Weights of a small mixture-of-experts language model, trained from scratch on English Wikipedia: 4 picks a token.
Below are experts of layer 5 (counted from 0) of a mixture-of-experts language model. Rows are named router (the router's row for the expert), down (a neuron's output weights, with its number) and show model dimensions 0-191. Each number is 500 + 40 x the weight over its row's rms, rounded and kept within 0 to 999. Numbers have three digits each.
Before each expert's rows: "raises" lists some tokens whose logits its average output raises strongly, later layers aside. This comes from a sample of Wikipedia text that the model never trained on.

# expert 32
raises: "\n", "\n\n", "  ", " chronology"
router:517527467540448486460571501554444436497504525448503515564522492424525546524512509469542490461473512570422550532516535476446529481417478492541509498526568515547498482480511486459567512483511511546400424451556504556439500511476557456453463533496461536521503561565526479520500498566514466533468528438559518538499462520486449578464489512534425461525521527478516476568522489508482589443516496456511543531488528515433500555544480468418499466532460511481455517458504541542539486443513484546482454452430444552524431470505485496591464442516481507498567513449505496562528525438576445488
down0:531538478466450487431480497546560453553535441503509549479520530468517592497479533484552510467501541451516481510580448512481506602558482474502542478502465509509453543548468494499482521545510530520516541514495438459518499530467517508493475452457439488435469483483501480482624486486495529480482461508553392493512496505436518531496488445486531445581577486438510520486560498602501516522528491453494493509459464498500506486596484472416495441495501445609456538468543527465516537471480489538493506443520527588516486512560485448504445536444456483582512487505568448439496566519434474503
down1:551525521493443549475554497512473567540565503501525637537555472493541437545468494466455539441515586477498492534528509489487545497467535541506491494519509552520499517479478460517530529502531474516467493487487484505494564445435480587459553508485511466506502505492489484560412447567505410424517411502477503507535523519511435561525500510524510472529508456391559480470520483502574499474441497507495484464460601529479449474562486464441519476508560490469525488455453457572477513483463499442455481446455528503472481444520485488517484499519525394524479478482465506512591527470508489619
down2:495537493542516486420555480555426486488510426419495580545466548587538473503555485499455488501517451476508543562432476534545438523499480473525524520460528536572519492457552539471520533506571482465533503525500489547493540518527479411494500485490421390483504531516521471477451486508517504530518509469484478447521497481590570500449400570473431495447591479537528491491519458496483479492476491457530522440537474522607513492526481494492522502415529507550415546500531465487513523460503433482499518516481534577460564471478564494446453530493521512561557446512469506435489525486462469483
down3:519535559524523512477449524561583471514455446529474487512502490474527512482500481568522410486502543488433536515506539488542550496502601503542490491469500502540531483517516512490571482492608525494484520539541492481492490492570468512565493509439518464558498446482448508499443470488557523441422459496443464464509497562457441445602491508484519464462537504526538507470571491492489471498458568492543478553527492434504552501488412518480540462449541602532541479464527505483491571498462584534479413421448507541511502415483503438509567508528448508500472449495572450451493492485498434492

# expert 44
raises: "\n", " Succeeded", "-", "  "
router:560479519536453488489562490508525494496513498474475492550518555469544541537510531480509459532456569527509551516501467523583461512494520500471554467612563486544473530529462562450541423468640458504487470488521569542484553520468532506475439492415465549510425489500506498461475413578474456468440451504545500535525511460499526509484519532534513443473564563513544486600477468439516565433439498492514494519508501432460501526498497451467526425476501464458499539472510552526506483452500516526473528426476476516553471476484500475569435463479468481521512471573483499458528471508575448427
down0:431504442501454479485558519442565455508533495517563578555468589501488546513534495525536520440515486515454463473540482541510599536477475514458529448487493469454427501488482510491501452484482488512511497441426530484502547505525486496587529441508580493464493397477502450547543460600457503422545542503468481524495486519425472459525481529523512486458468457566466466471455508502494505496535486543485567540584504562542436503420537482499523512586449451467507471509480511477511592502517488488484500450485462548568471551449462569471455516453563553467560500485462498519481549479540468528
down1:494488515531508542520513488632537477475524504522443455562453531453544451515502440482533584500441468522457484502546486521508489496488421510581467479537473488561497495583522526561500512498508557529473505523540486472526523574469477467484532552487416452374490445512493489483507497436430543482505501454501496446534437547442448491559526442488510495493503482492480468511476533483560467551456470442519472477511534483501491484503463508487530516492512552472611548514629515476517499465527489528492448560470498538454519489486401503562534530542578478515555465472458485450416507446543525505
down2:529504540497487471504523516540547472501558520543537486480496510459493517453521535495493516430494483510504498513460394543553472562374498546506491486480483431465475527549471526503409523534490483477535564430503470555501598509487477506545529527491485553435493499412436466468468494534505477503577520526517626531436523436464513538474434490517512470525481500535504520524513479497469539499533562461521481500522508498457531450487466535493473517493431517569495526470392500468436532494492527492457549439582423507485534530468568500555531552549492443478452492458522560437488563428548549478
down3:528440529520473506471555502522485495516566493484488514468503513467485466434508508533551540496483567464576509464436491510522520552512564564489507475520483452523393557472511497443484468483552419440497539532493582460480585484499488525603476525378482551514455514461449527537487527449477506524451513462485477533514551412431505577473461515586520480503487570520473499436516518465503538465488507552471528493536518498518480528509505486537441552454479490546461447514516479488532498485458475511476588494520547453488467511498550507486516486406511438566444457514545494406488500552610496511

# expert 18
raises: "\n\n", "=", "\n", ")", " However", " There"
router:411505473482470532477587595517514508417434572517457478501534489493539572551455555477464449467511549583470499513478570524478459473537503539617467531480474495510522490515522445483514565482468508512473455453543504503557520516520538475528506476538488542548513487481513547528510511491510575512537567531455444546538530532483515522489470473498455490478463489451527447565450576479431500439454439514438553455486508517537499474501494460486455539516485542481601411469494465526543455533477466545460442473560470540462468482454446507468511523499465415541574503518501537522475436563513441496
down0:556453542479521455485539469443511504428486490472518474503430452472542479469475486540502493521509481481481503511519534455464489492508479526493522518479471505513505489562527452558541461439589493383483433485478463478536584474513417491548482450484502505472443478487510535526470494530465557492488439522509474524550477480491490511523489495548491452522543559457539543519561611474561558499476589479538537437511470571490612463495493528428449525351476511526507515458535519523526523565490541521541426500517476474486479510561577549506578475509476516464458460576488532540480457508460502451
down1:492459465530544508476551540549517460533458594547504518523521479531477514539472477584502458511483577623452496514502467469497493457490438479531566455505540560470495489468427488466504472425480501561519460472579560467500465575477470492423473467441552494563553466530502517471476520560549469471501508486504503506502446492377495535449525475539484484504477491577476439533472534472429535466524535544428527494461450470533544537456537493455578552539544519415453448478509506518492519511467461483531532492472431487448540521488469588466501527553475480521444499533560507538483570510490506529
down2:481527451522490522537476596506486492520471420498538519503494573514522571499484431494582444459534510516542478499509442520502497449446429511472570510451528478503545530454512575477471491573500546557465504519505462445595448502496519517492561501486481499472537518524484451513557580478527521551474504444457479484484456439516541467465461514478518523513510450495492525477484609465553463529544458462468512398522520438558526589491477539544530526492486519489412436521422465493568514571515504496451523552529539549529470454469459431486444521458453489496519475478487492524516506528418459588
down3:457567500505528500501472436485479523567548454509574477507467608513475501468462475522469522502534515524493512568431512461571487530545512430439423477492550461486530539447533522515570487424537516443410475554545468511461502472555538511522541468447540473517554515529549458542545534512514458435518474537480538512487555509509433522498479546510461462501508462565439542468419454430514537491491528437551478552475564550417541452510516529482478478511496459494486597531516551495550491448500481499434494534470490512556481431449503509526470506514559496411520500537449542467483527448468426529

# expert 19
raises: " entered", " received", " were"
router:507534536491470525487564497456443542477534501530466415539542488450486481543526534514479442451505501461453431529491525557544493511494471526478556543492483583525467425530433486468501485450452493517498469515547471527426521477511449573515568468417470454540470596553521529534526506513511491416449456527516518512462478460532507529504465482550572481528569518508485529493541492494518503454513501519557491502452487454502490494476466550594538543553510514512544482481407445507532559510412470467517522463474489557541508490530543495513477441515588482460572462606472455510456389551517455518
down0:466547476462502442478492520458538454534496500479508537394534504507486545474487493449521611465465510555610492477477518611430524434549507461526519526482461589491518518449562531488479464511470530575458495472462528471465509504540485473522476515458447533551508458538529443483506468477534458520455416488484487520522463468477530457540514497519462577508453519496437459576452508559528483537515579574477546564498547503521434447522493460508514487529563456479463563495533483458542502492462452512554466486530472539461513413472495514499466551496543504510531538539476537557453482427463578433
down1:569466482499587542533474532521519514505502509526492504466594542441476503470505502484423500435477418527582494413528515483559487512470528473530526527515505435475556537555424558496475462486533540589516519540462458524436483479511520526483531519494544492497587492547524481421535427499531461467468501571474411551531549494566473484399491480490587490539510504488506579492577495446514514456474449517501443428460506470472476431505465488530491507544494504449465459510567481505482501476447527520518541504462507459491571424536478481510492544514538436520548537516445515480596480527483484466
down2:526491475562524375459427448473520531501456557494509511472481485526509538417497541482500550570484515435515484566563531531529492500493471538498517495467517527456481488463528557512514455556447453472476555454502462513520475523593490555468568558502465491464477496474535431375543504476507466527483552514485513547504497550534444536510487452509525529568502496482402462507506528500509496531535505496534570458564408537547487425432548553536479539459474454511446476526490459533516472487484483511435454522576514426489482509566486509448497481525476555506417443548494514472488513601485504529
down3:522513475492479435513451494561470481484467508545396476534539526488504533488504467473472449468524463478532466446492532556512477560472508476532502530536493548455627473545513510519559591479563520510500484519435486476399512424520504472456475479447396498465489500526482539467491454560503479476513457497498496585487488527627468446533529524478463491471473472565499433496534467504517527471519496549522454466498487491509520590578463578476618471530491474527454566513513533523506525562454497523483458523451468485535443554530462399460466526468487527489516552517517487534468540556520480508

# expert 47
raises: "The", "-", "log", "In", "During"
router:541542487565507507526564408461485480510524502554482519510562480488506532524561460459502502472481486464501463518527529453543453485535445503524492462552514481536444442554565475485459443561469551502511543513543431473523563516490445445538521504478422453515435483474504453530459490486535560523502457498488565554520466465463476626521522573545487468515490423482483466465521451503577513457521477542409553498503416454500510446510479431527521585466484522513420547452470547515484461496544490507501472545509521465429482479464458536495497428524471534505532575538539562437553543531468564515
down1:538549471541508503471585503477446552532443465436496543554558476488508538526505448474512501514461527431541417525530506456517534435491502481548441519541498496453527468579460467486459444474442549473424507476477530498552501475513446482550543529467406473512461472499495498507484546486553553547485585461534519476497593536460500573505481493518545475510456463475527485406459435474568498440552504484452566493544451474514451492500544476556559527524470532509396538519486482541521429471513540515474453562602488540491451473473518525473514516487515554544556536463529527439489472502476555457
down2:480466444482478576474474486476443483454492478509569473453587495495455536425516466474506530474546467510485551528461504417489486480474524501498555552512502526514606533539490466443443567470507537525513516471463528497436458493435570503493485490540538515447522486431520519521502454528516518438512454533482471529485519476532535479482468449517415495501508385513498425570489479506526534535529552552494515534510491506532532497508557472470551534518470549504498567536428506498499511436509441513481483478472478462475516551477498504484519624437513514560478565522617573449492559462545415425
down3:452433469398582495538510487510529492477534507553557493470553492527500566489524501552511453495507535458478511514441543510483531525476410503470510562465551508483456540519453548482537492535480508528487467493455506492466462472530549471502543453505492529484459459659547521529562524487411556492532439491520478500548584467450546578470460539512424505496522495494493503522444430553530562479513537453531466457481572426528511546564561478526486470502509540453531506523477527467483513480482487494445505455503458490496479556420597475547428407515538484507534512434517487490512454481482456479
down4:516489454514449460516481512545503553518518433582461476551508491571577493503551501394534488405465410506507461531481498502463597550479512454500505501492455513459535547542503518488555502564460555503541509488510555486514533443566490452482505519483433533448562489535441487483502489462489524486507480493515496472510455514458513560475404555432464484506505438458449513468521576484507525501456534542480482476449511492523494515497479505475524444596479542484451570498456483433480475534516446479517511610503471456434612523502481537483481558495556482547532434495525542488555561514463449537

# expert 7
raises: "ist", "st", "The", "During", "sc", "mb"
router:469540522462489492510541471479550540456491459516450459476467423456507515507549517501452469579477511406499507527562594493511516469560421543460518468461449515531495482500469456479522455480501530527475446473509463476471516534489481496493490530442465495507488441459491530511525521536542498446502493478522596542498465450446560515573422458507558471536565458501442471547553447495526501491566454505502543527460501478465518411531471455491500565508544580527569483498468471553525432433455422505469483541485459503517540517598584539486535453548535541561490523557523544437526459516550491425
down1:567479509463496583513474494523507549458516521480502508500586581446512520495497498483545502466438506475520538518533565479502519503529521455429516540471543513443534559451426473441567480510577485514463491466455498453481504531495539565473489492496360466511534514553483561509499485488539478515412497501547489443505501479500574424564452463514472590414483518453492535573513536442491478456531540454516399476480559475483477495498551514441494472488441500445500476519505460591497492503471474481532503472466502510517571553596497486486534438478470469433473508556445532479513546517561538500
down2:525552492425591557580538456509435472496524564497523473550455499521489464515553500475553517500563537564465532465508491533485501517517512559503510544539518498442523511396480634535512492467495425488458523476455513491483484469479519521473541503517526501466462501455489442445496459485493472570471542531405552533538465516513453476538538436479473528467501498554463463503519495517606587515473464542483469544471478489489495494540554463470484455468528418501470418492483466436463576429468499461531609535505506482453474483526488440523482464533515536491484549449456473535512514564509533426
down3:573437488639504480476512567516565450531478595487490527586545487501514512553509516469503596465524502483481431457467537526500461444503416479460512525476498462477521507509548512525408486505471424548507494434509521447525527469539601486508491579545519535428480453489461507498543453528463434451485495542513512501454424509504452480506477518500497503496514434434463495499515482493505520468517494482518419426542461522490501539509540520505412474515521495501483504457542496526524551489547582516510493444515583441549509493486435490487469448509480571434523554471501570576514542477508496531
down4:573420512495502545615578472529490569462450411430521465550480492474509491473470436540464558387474496445469454572504462488515453433505506471524442560466426600470493428535452467531518575536551552498468482550482529524534554524499540485482464478482501471455524508547483479515520473467466512488457530448554527460525483461484507512527520501464455460487543477515512481588503527502513495538501537530504531504529560420558500460511496468459567482511516534490519512532494565478414483532497428509498542552524539489518521488586535449483441477483533533557499456491430519503514456566489459498